config = dict(
    n_layer=11,
    d_model=256,
    n_experts=64,
    experts_per_token=2,
    d_expert=192,
    d_shared_expert=0,
    activation='swiglu',
    moe_layers=[0, 1, 2, 3, 4, 5, 6, 7, 8, 9, 10],
    router_score='softmax',
    normalize_top_k=True,
    routed_scale=1.41,
    balance_loss=0.0118,
    balance_bias=False,
    init_std_router=0.0189,
    lr_router=0.000935,
    n_head=2,
    n_kv_head=1,
    head_dim=128,
    vocab_size=8192,
    norm='rmsnorm',
    norm_place='pre',
    norm_eps=1e-06,
    positions='rope',
    rope_base=10000.0,
    rope_fraction=1.0,
    qk_norm=False,
    attn_scale=0.0884,
    tie_embeddings=False,
    parallel_block=False,
    init='normal',
    init_std_qkv=0.0408,
    init_std_o=0.0506,
    init_std_up=0.0584,
    init_std_down=0.0584,
    optimizer='soap_variant',
    lr=0.00672,
    lr_mult_up=1.44,
    lr_head=0.0133,
    grad_clip=1.0,
    warmup_steps=200,
    schedule='wsd',
    decay_fraction=1.0,
    decay_shape='linear',
    final_lr_fraction=0.1,
    batch_tokens=[65536, 131072, 196608],
    seq_len=256,
    doc_mask=False,
    train_tokens=504200000,
    steps=4293,
    dataset='wikipedia_en',
)
Below are experts of layer 2 (counted from 0) of a mixture-of-experts language model. Rows are named router (the router's row for the expert), gate (a neuron's input weights, with its number), up (a neuron's input weights, with its number) and show model dimensions 0-255. Each number is 128 + 24 x the weight over its row's rms, rounded and kept within 0 to 255. Numbers have three digits each.
After each expert's rows: a language model's description of what the expert responds to. This comes from a sample of Wikipedia text that the model never trained on.

# expert 32
router:150080127113116121115117105116095115105133123109134148148132096090136152174107111153133155153123152143151109121123129173081113140105153153127115117146143131157103147119074118128103152128160105098140100119167142101148103161139183179142106162119107132089126140170165098129107146123089132082104135163164093137142105147165147125082103136135104105145133160128121097134132117136147158136115094141136139179142105104136106128147109142133106112135109136141098155144128146087131097138112190132183103116144101140110152135167101093090097183131097142104134142107125122117101119093120126151147149127141086136147120131144100152128122154106125142162152125121127129133124104143121106166093183100120171137160119085099094161105128178112144153121137107150174129112106111160084165118107155
gate0:099122128101097111129104148126080163107159145109114110095123143137146154159112109107136165134158129160139122075176077141083166121114129126140139138120111140086149131167157102121125125088123148097118122108113111149163163145109157129139188128175132106139124156073123190124111132165125111118088119105126191129122156133116089126134092108156109142116134160128098093109125117113129119110119158131125143144086133135156118148104153134119150130153107089136135121084099146136115095108117117108153187092121141126118138154157114116138145149144102112119109132175099166109141124098091145116110131142117111119090113156133120125139108079132065099146140128147130133129048133133147152155144127167154142137130141167124132130127090094122136144127151076123164155105124143091120084130151107
up0:133143118142169143126190113134170132127131105126140110155095114143111113103129145146097103102108117123115145152099146134168096148145142115134111117138123120152116136076079139131125153143135117154121116157119122098085106092143092139095047143100170143138157140171126070154177121103110159128138142153124075138142133109127137104107154138094164155134132108111178140151109112168116138145117130136138117144139111116084147123150106113133107130117169169101130152176131100098123130166114148149086099162133124131173101138119142138137124112113142102154147130090164094138131106150130119122112098120106130126136154080136128111113154136121185144112111124105138105121196107119103117071129108115086117138137122102114124092125140151120114110092094150115080113159146124187095156098122153
It responds to: Digits inside years and long numbers, mostly 0 after 20 as in 2005, 2022, 2014; also million, billion.

# expert 5
router:090144096152147098140136109098097108134074112150127106125086125133127141141116136132140131145110105113130102136125116129081129113113111110141140118125105092094100131133142137104144138134109109125103151159143109110109090135145120121124126124105147105081105147115105143087122135148114096145132125132107106155118111127115094119116143140083133148087118098148125090156127147118141118149082099083190083143087119119136098142142124107123104114165135127158142133160095138153145161178111077084160131095153140138127153101137110083140119141084097160141104162095141110135100099131095076126104127097153166200112093157110108158180137146108148156135176138113174123102154113121100154112109154140142110092147153132122083143170124140092143092113160116165125109089103153154130141124151106
gate0:121131132157123131126104116147102161156093115194127124121108098115119116142159117138096136111121074101108125114111133157113130135143165138102123136127124128130139096128099116139147136100146095121106107121173103110136127104135094138074173121142101090130101108146142137117089127134105178120128153143060138120107141166116151145144135136108136142105138104146161166133129154147083185079144134118145125127157096091087104120131094137075101144162064168117139185168132134126121151121129118087132133147161130125133102149097088121148127165129114145157155130107132129106163114071106109080142128121125111126100110141111108129138128104095126128148108108166119170132171145136116125153092082127128059075083120107117123113144090105166098122149125110148150128103136134112136121118124152
up0:121155144114131128133126122117116116102132142091139116107144113144156172124119149078120103141123123115145168155115128104150193131100108131145162111150116119116156157159107126110128150128130154128148093124089151155087144132131133144130064135110082162103141145160157118147140133150156090120180120150149110132127142097150147173113137094138146085137068140131094115078093106118117111142102109121130086138104104182131138095157149147119127135149128170147106119107148145094124090164093144188129118142094132128090144154161130167137126109124135099073123115153091117155081159110137182157125128115132173146149111098123140127119133145167133169094158145142096087139135131154130147137143111094176155116098127073137144114107164121115140130123134146097127121131080114148114091138133132
It responds to: Counting words and quantifiers before nouns, such as two, three, other, several, both, new, plus the word ending -ive (collective, productive).

# expert 42
router:140156154143130108119091150125091187124127138082140167172147109118164083126123084126140130124121161154123140121092134123067139141108099124158143094149060093148124093111116103127129165154159116135098079134094108090155140067110125135115127134108104093164115133100177161119138091115122130120165152132074128137144135093126127150138131163120139141106144142102115123160150123133140113078099127141112165116133084127122095143126148088153116132085128103139082128153183133088114133129145117134142137143115167124132170148089125118118113143093087147146113178151114125098106104119136172115135127124161106134117130092169130128135101134138094093112149109127124134099123131118145124108185167148107118114114178181124130138100138076127128124156128150125136137147112111112123130136140098
gate0:127121114148118083153129127111132166152121125160129127127089146120125095125116074119154106147119149108106127085123133140139098134154105106110141124164169153095180146144126133145127153144111172126134098132141142144137123164135178151122102136117106109118093133134104096099144104108143139160148142124117169094173135137101179153088103086084163109105137081121163079114104089133150095120133105156153138172162119135144167122104159154149151122102138117144082143148139138127125147049119142137135117167102126096144106107114208156136140153151103116113115126109130120110099115157140141141107115126116137118153151140135113129092155093152125140126124147118120147160158119128057076107119141125112117066128103140115125114115163107142141125146085132129115194155116146138143115121120135
up0:140106130129164176107150142129112119103155159093131142161104127132117110176089106148101135126120138114083134144161120118146150127150132126155147144116187133159094114129135128125153136107115121096136086122135124115131119160058160162116056167203128118148081117149140133163117174126121082112137172155165112159125132121149103132101086084115092117147098176103113165098149182109099154137154145138147119137107098077134094154131153117120123138147107171134192132113108153141101125133158114136154121121112113072111131163111139111113134119095131153142081140107139140145150123115139120118152138149138162167153136108129153131099108135107116128119131124107126132103108123137147129119118121133096139141081153143182157141120122146119110126146157150095157099138142140103120153155100123
It responds to: The piece re after C (Creation, Created, Crewe), other mid-word pieces like ia, ra, and country names such as France, Italy.

# expert 33
router:146111097152148148129129121125132101131102136171134115145124124147119148094187104131105121091082140116145111118131106162083078118138145119105118092114151097118133147141133134113136122130061078151152146120133152153119131109145126157150125122154149118172132138136097193143089108151138110138161096145126130168134132125106141131094154144141105140141121147127109113111128139156124147177137145092130119154170122138173160135128104153152134167113112103140152116111149166100159107138153158111119132129143129159105109122165103138130159049154126138136120115130162131132153148111152171146182110113148132171122067142187152120133115116163141132130126139150148070106185129117149125110100154168103127145085167114154118120138111139130108102119129127142128152153126162172174126135145187
gate0:140115145132125146125132108091124147127117075165103112183114178113130140158115123132131153163102136132103145134128151172161063133098130149130138082123141150138157135126117186080120091107114097113075133139115116114133159109128107093172164172141105112114093122140115120122135180110151115149116114133109159122183110102147136127097161087117149122100119131133133186139145104159115068178155081106103140118134131140140122169124122142113149129181099091146100108122129107105116146139143101166117150078152109132109143118137147127141117136120132119164137164135109166114164121159121144110119153117132138120128128128125178116138141182123139126167129098130150128099144125146164120113161140115114186131121107107063116153147117158082134167128111132118119150132171140128106109150110120
up0:137164108121093121125167102123129128153135093139102101148159107151138143155164106117169131142102150137109144115111126186119088126115137137122131130109089171132101150162129135097115130131120130103131116142109114097149140117142123083125154161162108082084108115173170103094146158135145139137152120126100172131146106131140100114135153111127111146090142169137172142087145127172111101158148125109098121140121145146120136117138159158129164118136134100120108140110123125145100121119144105145122147114160156136122155110110110155095108133130134136160088145137120134088121120174118149126138148103158139166091102094116160146136165132112148130113115089114105149081104124125155102060167062086085165116107123100061135172153131114090131148167127100108144165128152113140089157138087113
It responds to: Adjectives and quantifiers before a noun, such as first, last, only, not, early, local, and word stems like defend, implement.

# expert 56
router:160171089159122144092125118117105137116119136160143138155093095084154105163096145091118100103101132126111080096110080143145157136167133132158095095161157138157108125096132126149107175145115145139107114137174116093151116161115135183118170107137111148106108158178148123118088180102094103135116128091172140111112138118146149101151139098146095164129143100106157138145121108186154105106144137120089127116155098097123072125098108119150105104117136163107150127134076160149148118165114137099154124137162131115104101167152133137159125147141150119123133127164133095105109126124114098086136085113136155136087131109159111127113142114109133154140099120123160157133125138174150111112105112127106147146115101111141133129134095139137125131136125144166113126110086188133112150148097113
gate0:125142163143141148137096132141136121119142170147122141128119093141137127111113120150129161130125092114129122137095154146112129126154120121133132151093122154125129103100153153133130117129132182097033088104138164089143158145144119167163147117098126122136084182098148141141114131170105143109175123149122096103113094119103135127115132121115161133167124129161118131153068117090105150125125084155148118102114182094128097123094109090134119125131120087098086135102097145115087143098113134090131120158115105126109115137119110130111142163084137152117162116135141130161099180154153120107098110184122150131149106135116101138140135107100121123144112101117160123139100133131145142124154153123079165127142173143143159137162134127155148163050130104127153159149142148099133087162122152
up0:163105103121136081131140135150112133110097093137134154132106100114089121126094124148150154096129136146110129112169086119153115144150179139089140095164142140136156161116126129118121104129099119123159145108118168166133130122160125127113080174147120153144129105119135107147104128170147122106098135121126139095152174115149159161111161110145164069110116138114082094156153155123126127147093081099145149140123109175120110112119117094098147143161154124138118127137177159133152108139123160148112140079113139125153121150113164098136121147104148126134118132150124096141078136153107174168141142111122093153146144132132150096107134070144153083116126191094115155108115129133074114095125144141126141168102086132121158127101125138160106116161128136168128105131109134175072103152133127
It responds to: Mostly and joining names or nouns, plus or, which, who, but; also word-final pieces like to in motto.

# expert 44
router:174148134157139148099120124126121088123149124080096148115122111077155138163116168123139179132096127169140121128095178101138160146120086136163128152136129090137110133110088183139114114143108144118119103112126105089146127109150110154123139137134133137117164123123109102090117143155111094127141086126135162079150153143097116110146129166117129142106161139129078127164151154140166148109154111140104166151117084131147161128128128118123123066127137153146098114097170131101123112139113104102151139119147143068100132112114135131088166113107108108102122113122133147113113151126108142168151077113118141143139136119151151166181141146103129106120148151103107098136156110125126114121165130123088112071156139138098156130122119113090154144123112178185102126145091176104101107131141094
gate0:107126119153150131114159132107106168169110168135115133106120156121146135126081139119128110108119104116099135155107128121099072150124159074119104116147162139134103110127132122145131126097159141104130130047120150089154118143083116143098156116169121070133122132133149117171116135112114129091103153139111079140170124149130147121085142128168098142123142143143120096168131146115142115147094140136146113135157180112119077097127154130166090104108105143151120133083131113113078124095148114115147114141106125175119144141118135133114150129166143104126130162115096072146135145170112125164142075108128095140124111120140152150105089112108128103150136162100140081143135135133073150128143127093160129075088140131157136099141153098119151145120125122126127141127088099110165097139133174
up0:103135094112143117135126164077081159160143145146098117108128135130109119139107153129170128102098104154117137124107127129135120085138080145158128105094159167169139142139116106164146081108105081145121125098141157102136130116085140125155152124144098100106130133127143136114113104111135141068158119118106097131159127097124126141150132158141128125157136052109165181159145138132129166136095109125133087123106113140106172157096141157098117102113143112145148124168139096138131127141149104154076101175112148109115123136066104130103145150115118129133149116118100148161154139128104097108123126108130145133092155159183137164150153091136106122115148139125120132126123153169103153122138130128131135121094104171092116157120099104141170166149186131136131154093130129122174083153101121
It responds to: Semicolons separating items in dense lists, stat keys and table rows, as in H=Hits; 35; 7; also † and ago.

# expert 58
router:071120155126221139124143106131158151138110146125157156128114140095117137117148141160137083134111155127149095116086083132159140112159163100104149152156123109117163137126151084132160166100103154114155116118109153165077110118113103095132120089150141135178104128155141111163141094097155160138144154104110117165117098149151104114131153091121119060161112116130140110132150128147094109116135134138148101103158138115155159139131151154094123149113127120129137151083124128109110126117134108112119120143138097154177138168131130128166121130193200114156149115085137137161135099112122106137103121187146133080121149180125161136091127137129108125125144138139145105116112118136109136151108136114121133157133153152133114160110150139105099138133099120097150137100137127095148144159156138
gate0:120126129127145121101155148115112126144124126130152137088096135129115117092144119130173146150160127116101140084155194137127123161163147113078119135129174138093160167146062134156114120163158183125100120145145089175123093151174132149117123151119160106112135130133106111146134168123097097113147146147112160113120088197086135134104133106135157103135161065118152102090124087147127117120143144140114160134173103119142146145103122174163113115120150120108165106138125120120126139095122109131142139128134106127107129081153117118118086101121145124112089127125150131137131138130129131099086126127135160122106105125107088135134130112099138140137135093069111127127139116105117131107140180143130119065124102156102109149088125152141155063140120131135120097126065108103113150118118129
up0:118126148124139138163110126138146124094142132120126134134145111139117146161105133104098130124084155147124135152120071140143123096124124136175127120132133107130117084079178093070122118102101112148108121084129151109107158132106146121147113138130085158130117097122129138139170089145128124141126119142125109167132159106158122110156114114120113170128109162137085134167140146090105127108081139122113115101073136097121126110144127091113138141112112137122095129111148147131144117161102129155129122132142147139120113165083143123165173118123088142117142104146092160122127116091088159169174130166134102127137112130131140099137119143129083086089119177195147108104148147187137162155140074130125106187116146150155145131152131108108126177120114153129170162114182157151133127129086118
It responds to: The pipe character separating cells in wiki tables of sports results, rosters, awards and discographies, as in 1976 | Benson.

# expert 20
router:165107154139079107119112135102098117083109158088163123107194148118144144162121160132155179108167137140117137094100107123099137122104138127136111139154127156122097143126123148137144145100137129145091086159128143168168100115128142137105145143141163167109133107109138090105105150108087107097110123121106172131119200117113110090160115134137157116151143088120101101122140140134144132157114138140156150123146117137112092149132104121146093140114113145165090112139148140102113111164112106097107157132120141119127156096118117123118140156049146161188084132142120123137116133167116095122120090120097153093148122119075140110094132120119111096134088150104108142147149106185152124104175134152113122102111139137119127112142142157132109134123144140144098134086114169137098150072145139
gate0:125178179131144177132114122130103114135113102126129150131121149103134173174154133160099108143110177150195102113119113098121166144163136104118143147146139133145129180125178124136092123134112118102101134140137126118096134156153128115107126128149118169121137143140091154147164077109089169146150119132131132169153118139125141093130118128121153146134130101103128096101116151126133130121126123071149166134071108158128131096113182122096180125106135100105133136174106159122156115118128140138129163142174152162155115133145198116141087131145099118147083087153149085118096126127124105100140111116118139110134118128134155116094141113124139113114150151098127117110087148149148126106148133138143135142144148132149078137097094158128192113135127109148135123076130092114104129113098176
up0:109161124134112153138146113120147125098110108134130155163131153116091145103129159109128163097133133125131128106133108117156131130118127102120132056138097135165117178121174134140127124125169110131110120078134136083116106135140117128120066169150141154110161138130112142113142115139124150146144088088094151127154152143142118103145167092084162137153121091144120153122108153105132148129137121088147108166117109161099138113131168104098153137100120097138168130129119126099141130132087082117134172125103137130131165172124149098155126098141146131120116149202137153173093136113141153177093138122140128136135133088181110169083155127085133139092133124122164095141085150137147128165134135160111152124114134135142131150097104148120097134094123142094066161163174134120122139116125157
It responds to: Opening parentheses and brackets after a name or phrase, as in (1976–, (born, (TSA); also quotes, dashes and superscript markers.